Weights of a small mixture-of-experts language model, trained from scratch on English Wikipedia: 2 picks a token, 247M tokens.
Below are experts of layer 7 (counted from 0) of a mixture-of-experts language model. Rows are named router (the router's row for the expert), gate (a neuron's input weights, with its number), up (a neuron's input weights, with its number), down (a neuron's output weights, with its number) and show model dimensions 0-159. Each number is 500 + 25 x the weight over its row's rms, rounded and kept within 0 to 999. Numbers have three digits each.
Before each expert's rows: a language model's description of what the expert responds to; "mostly gets" lists some tokens that are sent to it at least half of the time. This comes from a sample of Wikipedia text that the model never trained on.

# expert 12
It responds to: Closing pieces of place and person names: -ville, -ford, -ington, -shire, Hill, Street, Angeles, Guth-rie, Cle-vel-and, Mad-el-ine.
mostly gets: "ville", "ford", "ington", " Angeles", " Hill", "shire"
router:476503507467497474490525473497468537496501472459543493491477509521491491514476491516511523466527481480535458470506511473520498503525499512489508507514500512561478484523480545516529467512494469475496505449517455491520507480522447455531478540485493508492504478505467510508534503543454485507491530510525453514510472522488505473552541513505492456501526513488499492531484516498514500474492502467445458536467514497523492533536507451507493509465469491508501520424467513507505512509551521
gate1:498481520521521521484425508470511501500490531463518479520512546528551477510542482483472471494533474482483546491501518454496485490493473513532484515507522532442489478464482470518460526509505487493487486517523482500507523526518524500524509512524490451501521528514476514488521507549480545520492504482455500512515492507486460481527534434544502517542476507498483498449482475500474491508519527525479502519516466496514498532475460450527491539535496483487523491507463533512484505547518514
up1:499518499511473476465512496476523528486446468499506512497480505490534485469518479494453460529479490525485485497487510498477503483470522511491493473502458485564480464522492480496459544497502514453523515496509520486504505476503506509488481489482527568492486528488488496516472520494527502536548451506506488518520493504485471525559483480526501494500469476477490537469474474547496489474491506497554509523467555475501505471521481522484557540507512467511514487532516485456526460550477542
down1:534496498513497456508510498495508528520494518465520513486500507478547497499507452451510457471537501497510511533459506491442536486523530477515497498543493530501519517517501483500482471493482484491554531499476503458555478473526486492486465515499503481545503477474451457513497446499527503520522520518489513526520528519527511518544476516492489528519476539504495478478532518512480510462498522471473489482471495496447509521505479488522533472503512453487543498512468493490556567521530522
gate2:488508519519487457511451500471498490467510517460567471510513528506525484517506505527530497497536485475523514486507481453494541502519504494483527524498497485480570493506487522505484522509507491498490501483521545497532519471529480451451463512500498487498511528522473484523506496541492474514533538476527434504544540503484497459543477502496474504511511525479513527506489546519466482517488461479462482519498515500515529483562479509503471544484515512468498518437464496502513518495536525
up2:491478508519538528455518492496427537507480502490504505512521485506547486490511476500497489478538448517513526463507513457501466500538509490519527503492486512498529492492479551519498512507514517502508465486526546490519492473471473440478472508513529478522477495504486507555471483491505532510535540465500482511491503508513494513488510516476515522493531464483510482511488538474545497527451487483474506461502526485500522449518503486555550470473467478538493502469470506527506527525573505
down2:512502507477527519591530521533502540485512476525544509510500523496508533477530493502516524512517525510488539511478510530486469488481484495506453520518486537519513492482495529490495530508472526492515478497480469464489522528495526533524506500501480480461551506506512533482509513515521487509499476548506493509460474515487528543470473539517471482468502490525555489512491510523496489525461518485565466522560490522485500532512491471503561470506523525503487502536509459490454534494466480
gate3:529516493499496552476554504516476493471507543475497504463468487473500484418483489516482533465534468479516497485484472470442490495509466499465469488514475499495505524463483502502543497517526550498511500516478477503499463501526479495468480501515503489496484504498498488470475536484492498486532537475476511514497513515576520490496511416448507503492512497492521558520480481494520519506488514527510514503509497501440473509456532461475478509530471472503538493489488488538490491503502472
up3:502478485505523484493520528492517511486501526511515479526523503506527495448552482465489497494498495444513466494477530492489507482536462501515524499454493558530486477527511482503475507512474491460529495514487484442469481487520514529464544532442449509487522517456514527521483487477506481523502532532462470493523494487501500507513534469502511475518533478436494525505482520526488460489520548498486516495504527475491504498501480508483539468503491451508530481518455517460553467454510506
down3:546546518500524524487489550485496522526511520497514512497483492422485507532485496532513506527518552489474508506498456533490439503543480478513524506504507493499537477513469505454537465445540525485491522485507510484503485512521526489486478525495517490536472555478496500476494500464478495482487472472508491543454537500490459502449495480498530500504481499495540533490493520480500483510434473515534498536517486474491498515494493457510469526503544500470531481483474497496521477497543524
gate4:503484509516481494477501515466462474479462528525529514517474498504510496520492532525484503494470493500557472506505523489506483504520484511561514500474477475461522533510500525514514496505474452472497568472506558479509489527486524515478459481503508501526469505486495475516456520530475521535506568507494499538497494476544521463555477481483484494509465503521537521474510481482526503505494459466496523575510532530498533500501501518460497516515546481478516505472487485539547489496476501
up4:521527537469513495474501471469531485503490507542525516478513494536469496491466534476523502462497490498524502486491454503537516515514476511491494472539461493474457475517500512482483492512493472497524541511496533498520492496486538519479495505539464530489568521491410503496514521530455470496563489503526501496528469483534512534496475462477479520525533543511529524532484523475516482515516482483454511541538502503472513490483502513494457491507519491520503492453497497528486521440509511
down4:512538483516486500550512514534469450494491508459483480507488521529472474475460491454488506501486444489496450545489521503500496532470515516468542526511509538515428511493499520464516502513515509503472475510475484478463515487553502500508506498506488512479423493478519512478489503466482527472508516481514477533497520528485497488423509490525453521491534483525475527498529472500469515497490480496501494517484537485477511533498547483480503477481500488454455515481520519451510512509479488
gate5:508524463508531464515442523474499516526477514480546502494512494494508504464466517542489463472486509481487493425514497465532466496527463518489473475498481504501478507511526557485508508499513457499480479446490489499479489501439498490437468545516428470471518510483481505513471464495487465499482537471467467468529511524510520473553498496464500499502499480515490521527503508506524485469481487513491501526483526498543510471471502530515475534502468499522543478475518501505487498497523501
up5:487498525524467549492501494469493526510508434464474513487498526491533490530512433507491516512479478511530528498482496491520537483504521513511521536483506432525543474461486450511510516484519496509496508532522496519526522484505488455485498521481523488509545542524479531492450479502513478473495434470464483515523515451528540496466477499523512509499529508519497510514475540514520498522483480521497491477550534519505497510454480451499492479511519476527550478502474525480465495499506533
down5:486497545499537478545511489474538495499514476492533499468493516532502472515506459529511496558516482514495510511493517480512486483526511505508566510516454543495521460510450530500503483504483523516511452519490524518509537526503483565555510484487478490496570478498461465467523493532444508508497471524492530477502464485479449562462485509515468490477458512509528519536462498534479486499499528521503463487485490497500480464510505480506513524522521517494492501478523493496472524505490496
gate6:470523505475543523517540480512453493553478490469556504503509532500463501512525508535547468484518512472505526505537525481551506484487525510468490508472463496526496458475476494554520486509525486474462507579506500501503535512478528478508499486522537536500506512492470475521510474535496505543519462483501480505502491565503508512477467464512517454497543493528491506451513501494513501492501490461469476523504497492500527509513545505481519511471516507475494544442497484500519495498533493
up6:484507509448500445485482467474464550506576469463531466526479519538557519520512503483506483483474489502531563508497510497478483497472510490534583503507483478482493489500483525469520489507506485486534462510468501477504512484507505516465499524467492501509507493458475560545509483508498471510533499472512485515515488508505500472487527517507529515497481560504509538486489518515531524466521489471499503483496491492499532507515541500471541516465532528519493471476502500478517461519541508
down6:571476545487531491535517519517521492524502509529563524535519491499510532474499481494474526512497554526504502524513496484475480516477472508500515479490473534430526490507460491506517525507489517502510506506456499492418516460492517468463499474479515507501497495475526481462501545496508480462468522542484497525516490493521484556532495469516492485526470509495503462468541457523514482506496498515504515512522481466483471471493478522473480516524472515537475500524462482526466512523473483
gate7:510513489442507445513525544536507518493508490531550506488510502514498511496474490503511473475511488473513507480507487472517490475499497509557523508511524472525515473517510552506503518543557475449488477464505442512554517493512456463527492530533461466474475533519533452505492506514507493541513537520513507487510482494501530538499534552505506472476502560474505469521507487513501496496500517506525519479484535509544485527516505515518528525517488524507557497521459522513504465515501481
up7:510495522545498472474515518521523470534512497505492501446519494485504506534504537504493472488539563493490484513514494490555516495495490472530502516491501521477463505578488534526474529528546483487501505440494472490538485466482558473539489524520503503480540449516484496531522544495474462509490516524512503441513502509502521519486485537534487475489493491497502505511533528479474511473524495501502520493506483509548506497509526527498481527503538496513537467501447512484440501459507489
down7:520508510548510456525470525521530467478477477485510490512523496532474546534538502485503505472499550461475537508496469498474504539510516460537454524516480461492501482500532474509538454490475533472530473507533521509499428494495515507488508509521525494499469486477509487496487515505500481544463477453478490540512490545523512511496480475498481510462520480476546518469539491549498473486479511491524486470503531516518507487473531555472531507524539512509501538516538490497509520506475482
gate8:513519511493504540504506478506474525522525470461516526523449484492474471473500487467449523508503476510486498529543531540509542474536510534502519465507506503467472480536475533479493478476506520506492547476500491501504501547535484468486475468527492485471501507504525480496497507492523483429497481466464510491509492516482471485471475516483478535513479409483489540477476505463521510498483477483470518507544484464546450519503466453497494516515491488501529480494528487514504496466535518
up8:489516516487467500429502480495521490540525482486516516463520514470513517494468454494480539456489455506537471512524503498497508520475476546532487498518496510496533445486483529538467504516501536523464501527481421466529527456508489501519530533497513541519506510514544486497526490482543506451459474490503511523494532492490505508474514449473518518496481495490527474513498518515503461457511505496515527512496492507517509520481521525521484511493477478492483488525503414504528482516504532
down8:481525506514522545553549521475527460429514527513519493488524519528530479498508522510469442489507513483484505487508492498488474480508511492502471443464486504448519507473492533525531489494485525557481527489505519477540476497505498506478499467496511493503474440497507532530472499494470511479522503488472493510473520462477497488522547466524513510549529472499529502498490475484511499539522484505463547507522449497464520512498477478467459475527518456510516534486520481494521491480463476
gate9:530481496501481469511492465488492512492527491410522531538553487539528497529511501496473495497532467472545471511471508469522479492536478488496500496524484483540525529520510510501535496520534510480488511491491512517474495464497501485520461524490511531477524492479518497490518493503521480506461467460499493498462468484490455539514488516483522497501523465464523506502466510537499519473495498520466464459495490473517506517575486473501516541522533529549501500478510515564542523536506476
up9:522472507475508485515463514533503535515490500471514528494481509517449520481499499494505481519493472511535486522494511453510541492497442458538524478521493507531455570503552516485542479506477505521512507471494507515528467502509471479501494477532480503508506496476540483496495477529503515504487483509487474506488494464462455483491487445502499493483511483479473522545476491494513462475487503470498491494530479489483562489498486509490527491541471467504505476411513531541553482531540517
down9:524494527487541556528500522542536529488497451535512483462548507507489518502426484472554490521471508484480498533534463552447495484507474498473491505530512502496487489484460469514479507494532510508529458531543465504533520487482491499495556481494482446509509472538474488514466513501501533505515538494514504477518514529533533474511477535531487505500455510494501504509542498479479503544482507498498485507469546501509490506479505485531474532469518512500476524518484536499487488517467481
gate10:494458492511541492530497516450456514459525522552489485508445521514554479535471493480496512506512493491501487477461513501517518489482482498520500520496489450476514491491513460482544522496461562539523444462525466511489531485487466490514470507526496501494517500511502520503470463499467493555504496495496505475496515515507529498552531499509480480505475534457469508531481518531534455522496485509516511488509488517499498513503449491499484494459520522516475508484464504550518532489434528
up10:476483455456499490529488486486532507462530508496519463510501481522557531478509466494494554526489480481544537524483484505471506548516491495537510519495452489506527523498503462514463513466518497488543577506512491507481492523498480526500485470532498514523486517492498468506480503486509510546493489530529489509577484504517481506536505503478529526516493500528535515524504543506484508476509535484471493517544503439510513441483491500483518507522496512509467497496442503542476497526534513
down10:517540504466491482526521501534477526488509485511496516509530503497497518456494528448491473474482516509466480495472450516491476492505481526497495472481539493493438510496513474468510520532465498504480477492532463518497431489521529470528474510440501481503510505517489520544518496473462492509469474460518479511524541528475495480491567511513508515479501520529460516448468478501482486484489476481513471509503514568471530506563539511515506500461526501486541535516506474511511497499505514
gate11:504500490492549474549549508549517548538484485455534497445519467485537515470533483502508479496487498519532508472496535491465531514436510509479513463518490510506495495492477492488506518485489439498519510495507484519517483448514450551509444561473462495520502470528484527504500453492499469515492491473531497561500498502478482527522514497507503486505537499506503470486527519494470510519510503521480489542513554528453500446483499510490497494493473502503497526486512473516505489504479515
up11:501510502476497503531519556527505497513494503450515510465524494495521531512489492505511483457498513551502468494503536515510483499469515483514544510544498511538534471501450503550509509519529491517512539473484533489463477510532460493504513514506500515479505490492517469497516434506477480526478489497514488549481494504493470509530449448517494505503514500515548480504505528471498471516503531534460477490530523488475520447501455540445509458533509484517526489463478494518456518509557510
down11:442486512487502515444461487524443490498488520477483451454516484481493481506511514508483490482513474499523437491493496531499504499510510509453485536461488510469478511495506501525487528489441480486502500475519494475549495448480542462508508478508549500505477494489514531543491553479524501487472530496470482493510511534519485488476514532492498486527490497476503482476514499506467461551481473530493526504534518550502495457532483475527554465503495483474516478500493511516439485482533484
gate12:471547556488481467499482468531536493487482491454491485530496487497511507459499499485535474501482473507502491535483514517492548513458555480491542485511497500481453467504511457494540501490482535511522479481539472518505511474492490523505504497489496516471512511498500492523524526455498465517483482518511521522508520488506480517515479507518450515490508479549537507475562496526500548569483471542489504498516553509522513503565510489501542551458500497506484482493486502468507508499538538
up12:464523502497536470491502541515474472530483506507502492502496491511490550467446483517524493479497509451482485497491519509522489548465447506496503517497486504529478533544521506500508497477466501524505523479522477528492492500456475530485478527484536536459480527532513475503513540488489503526476519503533470480463449491484462517518487525518500502460522524492498455520523471488490507488488473536462527462470535489503499525536497464542524481473463458570546496490485482505491504501552484
down12:523496490446474511479489522521470458501482480513425520540484514470511477519486515536485520521521493504507486494495530514505440538546496550512476491499485439525509555535524511453504464482491505499488528490495490506473543515495475492537493502536459478481481497484500502525497473480503513486485533494484519525479483511467497485509551561466497503476503465527505502486495509462513494480487517519483495510502483508525505511487473507540434478495443534491536516539489497536477469467520510
gate13:526463501490475498469496491523462497531508533549521492517510510524558525487527464492481505485482515493518438493527489508533478481489494507536539482474551448491561507491492540543506501521451515516486484515460548475485532475490481509492498483468539466467514504486480497497494480476490515516507524522508529442487506465522478489512529497476514516499491501505498494498443477536532510489477526463516503527549525487522503477566473460487503469501496504510500502522489466547534526503517506
up13:481456493551523497491518521513490513516452501522493506482528493498536483501506487533490535512501513505537522474495501515495508520534489489533476497464493504514538505500527472501526508446454455496456518527475490490525495494520443436509558503494509511522450510481496536580515486525489485471494485498476502511526488481489544497506479492488491538476482494493499527541508494513497483522466508524535512502519488535556558533484483480495554539495508519511506494477506482511549494540480537
down13:501486543542510517493509541495523510464493494505484444522516486502503520459497497507534494494504483511512535503510524458443524507470538507539501479512509515488498500471490489518470557512546488465516458482505484514507488501470481494485528478504504518475508479478562517511485472523525520497464545489515527539544508450502524514483477527513489526514458472530501545456515521480466506554497518532554486526506500506553467522495533536507489480496495475466478540490531506480507515542528490
gate14:500487524510474486510521470510503504495543505464495471501484494513500528498476465473475485557514503540514498501496500487534506469502554516491521485503467475541503486489507473516509483504545492498523541487470513487485481489469526505487466475474501536505496527431517484512517516483469470521467438467534481460507477513472524504527474542508504479570521519497517526491495489507493501476510468496484496515467533497497461531521462539453498546525466468508503457447528519493507487452529534
up14:511504480487525507531532504542503532520490507496496512527498491502492500512451517480470531475505518537538510465484536503503510475539493525503481450496483490526498520501524464511511523477489485528506512513506476497481450493466483479525502481465506534459506496440487516502514497490499472477495439446511495462512465468465521508530502506525508494536485513475557481473517486509506459448502515497502505517481531458572529530532517481433496512533463501490512485506537503476509474513561484
down14:458445487547480471491531477480464484486492486465434477491503477502490446499543504512501513537513502513504478523523475493519467505512511561436466526471486494491501512501496513497537481468522508492532472521462504524513528511497518493497540478502477497532522491487521504502484500501453487515515471470524486516512516505492495451507521552486477526528485521492522479499516470475470504471526451529520510470508494567526485494522505499500514525453526515434481478476494480454480496482488469
gate15:447543482522499472488510519531509502495461453530502482481529500529511445512504470464501510466529487515519464503503482479492542510540465512493504533490509503510487479473527546536473492494519506440509518507506477491518460508501522467448499474519469487478498474520487529545487447536469507514531508478530452481451478504502525541511506521466465499509484546527463468500513479493484536471490517477466500532487515507505482517503473474538539494536497490511517524520491548514515474510468520
up15:511472486488507484507453537502503511463467510462501485448533536485500517482524487455517457535493489484499522491530523504482498452480521509479447479513532514521505456440498481483524498470503518473526508510473512507556497481515491526503500511546534483513527502492511471501490498496519470530496458508494506534534506500490472490509491504530526530505503495492501501422571492477480518501523451484516496526526526489495451493533519484514538507528512516472488476479503489422494454495477503
down15:486543522508532470531505480533517489470491482489475480490536466499490475500434509471459518510524508537506445518526475524485495475521534529492503452483501515479489491477519474499513484491515508490526514530523444502490487523441464515541531479479516554502526464518503545497493482508523514453513465495491550491441497519518491493515532493484503467515503455498481525484530506489535479510543517502464488489494536504498538559497504501517549477497493518515494521487501541524492462509463500
gate16:452514525479475483498512476451524497532507538480453546481479512483538539483465445492478503493463455527456527508490528517487476531481477462494518474515530524501511494484475494490501519513536526532511476514501509511520545501507507494526520462526485515514497474523493462492499560479500495490495464486545521519505465530516469531507451503487501504478535489469526478493524507516471512492476480478500507509469504509514531551474505519486517495579539480515492467466505509502502531451512544
up16:512534534511503512472503508519527497504491507499535497492521484491520529441507484510498518455490461503539523446494487474524430497527516514468513521517500541526473533493502513557530476514546518470462500524519523523524484476522495457484490463522516511489521500477505472516473520525497534521536480447550511523528477496506485506503491528519471498493512496516517512498530490535544493500498545465508532531472505489550500529520511478504539482509466482512548481526462544515509488442501526
down16:502491521530522488501465514509470504506502492481478500528476442506499504570446500482525515506488505519503484522493477543526493494532470496509481510507492505511483527479484526466492484536455516490467482498458475520513501493514516510501517467457528479529501460491489474472530487478477477492522464510465530537481520510518469476538513451514517488528447536553454505498483556506475482470522514460475497515510532511521490504475474565461467534480474504483515498502490540481485532532514464
gate17:464484535504506493508532511485516484452503498443532449534490531516495515480493507504530557556495487460511503510455480571482504524514554480491545513538525481499507487512472478496497498527536481540547516484485493536531473510509474484549474539504481493505485527520488543489492545514507506490528501515519482466531511454482523479526449514514475512510508529532481441523496470515491502541500483489479524502528499501544461512474527495503504515511508508498481468516497486474522485524523493
up17:488541558549491486485556485478465519535507526440531460505525515497507512489510524508544483516452500472498497465496489502462504482497519516487523569491489452479497505535532497480469515540503543498543515491481504514522534502501455488514505471487497528523486520484486509537471506529519484507509504487562513509513466522487508479515476470492483478533531528541535492506491463491497495508472489516496516532466511513515536513471505516504505516514419502543497523492498497494495480498470551
down17:510508485505480496476512510511485480489532485504476483486470488450495517466471528495497482528501497518502502481487519551553536539511517495509454493497498482481499459494508511495515513500475558528583501480541460476533532513524524464513497505431511485499506496492510544496499474447507561489450530463506493498496487534511463528480496497526520503477494468469497554476487514496499537533526544482514485456511525468507533489517489531494442487485491510493527530487523497506506487467504518
gate18:501501508505490564504502540514514533508509530477445460493553516471494557498493485434495502499573510492505536503520497504513493484497482507544517509506491550489490478466447490516535518518516513519500531499492516491510492487524499471503461507497508478484514501505516508527481476478489477497489492488455454497494509461498517547470470512520499504505486497526537533483506475467517495521537511525455482510515459535476512485452499504456513500534520559477473473456483462457524535500496476
up18:482517488535513535522488487513481515521484483441477505538515459521495444489534461498500487523508477514482491492485500487522503489483460478533519546449511443513480497487459527527509503525480535490502495496485486529497504512484532455511539494524499430529512496548467478507508491511484463497486515483504534528511490517491561484548470491478497513505544503510470555543463517501559466491507490514474543532511488488464499483512497515549488491490496494539516498498495472518508543483498529
down18:502568473491499476501522496510482482515522471537509449546469459512511458530508490514472536542479501521508487518482533463497511490483519520498560497477505470468486507512486495518499528472479469544525540509502487494492521490523498525546457537504498475510511507530460494493494504530550487517529492495465492489508469527487474476480478499493461473457480487500458535512509496494501471546433499489489523516501547511529470490507520501518498520464506518514536483464491486519544480551457509
gate19:497491493491477508502499512458468518516519521438469521463514534495512516476549493465504512489507494489463498498456499480533557474477495493469529514517517511485449497500483501536580506483484503482519522467489524505469488490456468508462561490507480492495532505504508506509453520554490455522555483509482505480524501514522517544531491497499526541494571496492474505545518506563513510509495512482488486565507503499500481490505515489492512505508525533503494534510517507516539493515481523
up19:515507459512494499489493478490527492492511496455512490509531521488536545518465457495477504472535460508522456441500521493479474462516529531523521535527485538522441470449495516529481545496515498478498503547463528499488506454504493516485490498467504517510516516475496507531479479499524472473492468490512498503511515485511474504528484500513537524518482496520522486431487511549489502491522501468478435500486511488498552452518498478499556541494480532497513509523531508481505500552468504
down19:510488542500502490489456490489521527505513510440473507505484537525500520521479497475498464476524513480532479474519530502507494522477507492498529473538441475505549454493507537481481511514520481521477520459485513499519544480514476480508503509512472479511505539483505510505498526494474471490466514494498525479473530508490459482490512448514490512500558523543539454504474479499513548428525533494498480480461491481427442480498491488499513499464485500485543492494514510512502530476544478
gate20:509511526442473484487479517533532488484489488482462503527562484490472514491473443490513498496490464522534522500520505508487485493481534485497513487517536514488536529508514460553517534484498456528517506541452525475489477501507513463512498520504501544469514485492471517532500499468471533522545515499510498473498511516509471543481490528471479496515501551531487496425468444493474476491512505509500498447487538472520522502493532501493541517547536521483489467501463528502504477484497484
up20:502522545508502485544528513518470531483527444492473492544531493507512517506499464512512488546524443496492532479496478521507544493490515507500507528513525493531534544501542484521526513504497518454549494495478483498505507478564505460543476512506504519481474490477463514548499505505485507498478505496551484508444481482554481511508511503458503481504453486439500474482511469516504566475482505489490485469497503484504485487485539504499511484511561462502505465479494523502489500490449502
down20:474464504488548553512516490533537474503486488452471491519513518514510507524512529479468525523496492549496495476510498518505431495504476540469480513497491480486464481494491523514521492460538514486524516512528495494485553520522514524559518519481513467524505477527527512488472505512477496518561489490481489484462509522510490489482534479561496449529469467502448479482541468508486525529528540515485535511458514551527494504498528487510489492541470509467499498500506508497481459531507521
gate21:535491503505491467540462500496477510527513462481505528510483540490479527480513504464477488521523478507504523490543485500476548474467510499503488473516508470439486517486474492546529521476518516477534481515481518492502456502506530517514471482450491522489553556461532525506446543490485488514483528472490530487478518484517456504451483525499532530496536531489510513464469468529496565474503518493525496528521493494506499529547485464522516480498551541493500497525511521481504522511485485
up21:531501472519509536501498472484526496500509489491453502517508502516508494502466541484525484456468501503483525481496468464439496502461510483493490444543514485458483506527503481528512497467469459515484486484531547531438502494500489555511453482469510496553494523471481502479481493467441467502503507526515475472450477480516478503529468495501491485535527527435499484527499483495543492479532480494520497497535527480489528496536504484451473503520515524507486502462504502529479535503507484
down21:495495446503505534471515472479520495530498484464459516505505454493500472494471492495508463517426498507494476510537518507535449512472505482511527526454558508440514573474500510468491528483485481489524499515527481486505515492505530509500491515490491493471460518464498494498501515501495470487536456483504532498463489512525499504525507517515518469585545558499503477517514535462525486513507504476462469500498526471519501500471513506496496494544495479480479520455498503491467503517479521
gate22:444482473480525511526478470477503507468497487535475518496551504505515520503474514514506495473504506494460544495523497543510489471505499539514527503559491494512477496501440506560532513562474488522451501465482468490479494512522478525472515525480463495523554522509524488507499511515491488464479464495486522521447478495486521527516489514519502518514509500510485484515462564508534494485493490514490488532460542491496497537535540537512531507483477498489537460489523524484487477545489545
up22:502466478510513485489504516516519514450480493475434553471522491528505504449449508533491517469491470465456523459511497497525464522529480498467511475535498476510489456480490512560508485580493461546481499511540513497507519513534482530469514508464519461494506501512506519450487534511457503467475489502499497504469468481486510517506505509547519537523521478484479514519502526473483504481480514482487553482456501504497473527518507500512474471482489516495519490536505465488471522482518497
down22:476518450549489516494519510471480471479484491516517492486519521526511456495473548499431516474499513486482487466501539472480513459450534486496510521543497517461490477482528529496511516526533536487543559521507526508479518522516500489510439488516490498493497502521494504491512540490495526537497535470541487450522500528465517548474468510469537533464517490533482499490508526505493520476479478487492477509524496484525531525519506454497510501475525497460475540506450513530499498481509467
gate23:490462468498499485461503518504491501515464489504518501467528513504506489497501523423528508483555495515497514519492517506500473504476461501549464501510479482512462462511490542484528491460498520493447463480513460517532512477490472490475558471495477507487503508477500481520500492470505495457534492560531524480509565483500474483502515473505510520470515474483521477475516507483509480466533521501531530511515500509515537463544482506496481531497520511481517468541490488526465421530470511
up23:538457432488497500479500468478497481474508514497471483458485527482559527500444501473508478492479499521448505552527490448503478484532478524510493535520486510525481481469511518526523522533464516486488491502497478489467494464477488544481502479500476516503511545465529484470495541470484526487516500510507485509546541461509476497519483501518531513517557512483515498470489504506538492494499526518488495511503493507537528471509498469487448471520470519528523489548483509526546466539497465
down23:485487480475479475465480522502509497480511565529445534510493483488516534438451500481507522499460516524503487497521506486497494472533548515493529523495492507528481506507460493508508444501525485475530482523509516494486533460470506477484504468461575530524488565516501522495483519471515514473530506477490480518504507464518468531502508497528522510509513469500500520542512497488519530458501518507537491528537507464550501487461466483484511476504476463507569496504518515481504514483530486
gate24:484498484486512548531522517438505539503538469508495486501468538528496489496496521479493473528475470508539506498460518465561500487485544529497527536509519472470534439500522469529478519451482504543504479465508460482522532490469442497501486535487509559540493473475466514531470469495469528503488523492450479489487484486531482517537535488517535469516514485536493515488462488513542505500461462516516499500496475489518485496498475495514479514501491473528521505504519499491513469497514514
up24:482484517525504529479509524471491531528503524517505495525503494519527524487502513495480508505474510505503425487464502460545496528498501527515479498539496464517479472510507480533532479513485508541445527453488457548481505455515484490559497527455494532497506475481499470512528509487471492523542517478536515488475508489543463491543510463540531501485497494509527543495487503507511470494505476475491542472447474517531504503531460483474485485491440496541498548510485534514507519523490507
down24:496518508530487481508508491473441528491482489509492507481454528488509471520511488526518459483479510491483438511506494482538492508508477503482468507473528510495470483483488517522526545435509524452513523509508472508468508489533525469484473512521521441468509539529484498505477549455465492474469464510516524509539494462482477478499507527523503539471499527543515500480530463492507544490496457462507486492537477477449517484496509496466470519479505520448476511494509503509548521476529479
gate25:478530471510471489487551487522477481512520503495465512464485482507501467543494474525532507452512486497504468471505496462490468486523485493517559492488504473551473473492516561490559490493456512541507456500517518481502500490535473492478499490547514498489467473525525509491516509513483493512516476487529517479454509489501488510512508501515471471510466531503492484511484511481526483508518585509512494463490494532519495473471461466533532475478463504543559509475541516519458517515521504
up25:484492523496522529513507501484494524473479519501479453440540472477534482518529471521516487530509453535507524506520532495497464496487521531471533478516508484522506503462518509509489527485540520488488498499482541493504484508522453461480499551515510548521521498498485450503527509510474480502495467478493545515556516482506491564523485473508498531527507519496512497465502511504498518468507547518483514469495495470517503486473524472474518529522563466473501495461485452564489512452510473
down25:475539473485506504539506502551542509517523447527470523498455480500484476546481506513497520494495508467480508522486502525510499508544479511490491529506485519547472490532525511519490489512521488543461507478517478465503538496509509493560539496515480522470501508530486536529444503482470493479537498509483481527453482514509506513483565522516478491514540482518472507527493502515483504558547498490533511475545499532448517525513529457524515466477499494490499490493507565495511514488523538
gate26:520493487467490461459504489552520493466531476476539529479509507479498510562454461507495525474545515501469470493536497456490519487542452520543521515507509497525488479482511475526526477525503479518490514537512456528515525482535452455482493546522486498467557489537447528513509441522490482496526482451544466523499496502516511513523501494524505493492510506511506481519470513525503510519464493488465472527525495517493502488520507461479542500501524480526504484508504502471500456519504513
up26:563480519460499521509487490486522515512509505468528543495506471512507447469434482510500488518505492492494481497530526494525501452511492539485495500501495497468506545543484475508497496496532477501534528483491487544489496517554478458553485466472520521483520490490489504499483484535520505502524515497491428510474491511533493473549465513460541474470454473486499492491517480499491516526491482494496440518488504517557497501485486503499515551518547513510507508429502508476500516509503538
down26:522484521446523503498482514465496466535473516506520486541520515486503494469509494506506463533498557497524494501479519497484535498487519499467564499465488481460504486501496503507493508468479498505505490515520530452487495452470518520516480529482482455520532510527519472488505536551517467540520500557477499476493553494487490466481470514484475501499541528493525492468513515490472547467508497508525556506501503487479490468467476525509550461499543543525488488517485499485507573487513482
gate27:519517510519553448493537524465542561491555501480518512503525470487524471522499528512462452499525520509494416459481508525479531473512529506470509480548516507494473496507481518504508506565451496449507488470499499465497506508506509474504499496473493511492544502479491515528512494485486456519506491499539496511476497481521547481516531489514504452476535490489469494487540513477484449501514464472463485485530515496475523495497511478477524495471477508484525477484473518499512480531532483
up27:484525482530491477454517465446488529495483477499466544483480478486512501479443521514490486513524523506499496482501502466456474466516499518509493497525490515452480525507500509489495517520489447472524505477518497441503538476456479521481506454475523535491506514488511504522491525509479515516484497492497517515465461464536532521524479503555510481506484511465478477470554465464522462494441475480503521531463508510466452539517461530538502509453486510530492467492489494503485471487507489
down27:482506493466488438496523536505497493546456487479495520556514515480527493481491484484520523511527502506487503498444507482489546494500499477526441482504486511500503534528468478515559547465504493546505473454483517465483526501467528516528471479503482519486531527482470572486549474473496525492500491509486474523546493504521525515527483493507550540486490534454492491511497516494521529498510508554527492493511488503502507461537486494519522500521523477522463529530533474480497517494508472
gate28:520542496534491493517478453520532493528523502467501510478450493484496467483498503498502474492435515540510472508526489488574487500525503507468486516526540504543492472469455500523535512485515467485502510494498511532531495449483489441511469474499520515460496497481513435503530493509506500516517495485526503498471553481514490515494567497519479519473475470494521506484501498525500520493506520434503426511508456507504466489486509469505506527525448505504500481492498515526511535523500509
up28:483507521461493507531506517520480545515492481500499516491509531496544517536516495500478504483509547510512493461506483469490466479474508511488514514463467522506505507513510541550510476511534511520500455486496506501514485459450473475501490481473520523498535493491460466527487512514521480473536523477533468557470515521534498518525507539557475475469494511521530454477448483547488516516503470518508452528531515513480504496533491457538538481526461501444508490491510502476546488518462500
down28:468538483486505487543514506497473515465544473520512511512489459550470505486466498512481532459491526523502486506479516506486502555486477488519486480526490551550494544509530508500531508515491529489475488480527511529495516465536533483485549464507499492468486497557503463507487520484521529462488507494512473539508467521475524527491531540481497490447484519480538504498523453544536517545477484497492536522488477546462503495470561492503485502494513501453505485518498512530492535493492487
gate29:490463519517548524496508529493532560537468490451489482497496500475464563525424518461491511514520507503485522506517530506482526466513440515460497506532515514510477506479489487466508497536495449522517479523491526486491488445487493458499523493505500535491498487494533469527507536480482453528523506447503487498484503520516472496464496481524510487548518518497546466498508525499500528483519490481454513470491535502491511504523523513461508493489498497454493486481543522473532513496505541
up29:534508489459519515528492553510536539507515513469510495485491508469523500497499496540538519517542517491553498499503509493448472501471484484466467483524578519540494497501524473505519502510519432483505506519490523527493495461496514498465462507475502568519501515533491491493505491527484519567541498510518474483471483512505495482519508466492516492529478544472489475512450480477462485506512484459498458491485546519520523513485517491508482479517536492515501512430521513512513530501486516
down29:498503461466444483458493510537545500481508509517526517519483472482546490568501511531465465505502501526526509518488517480521499526488528480493526517508508519528551506514494484476437512500539484494450472503511499522459488487482520469515486500500508521509504479491525507516537515507506502522469522515510498517467470491503457510543552522501507502519506457515450467485478452508504446481494495547523552541497477516505516529482476547500493485466465480512541519553492503496489491460508503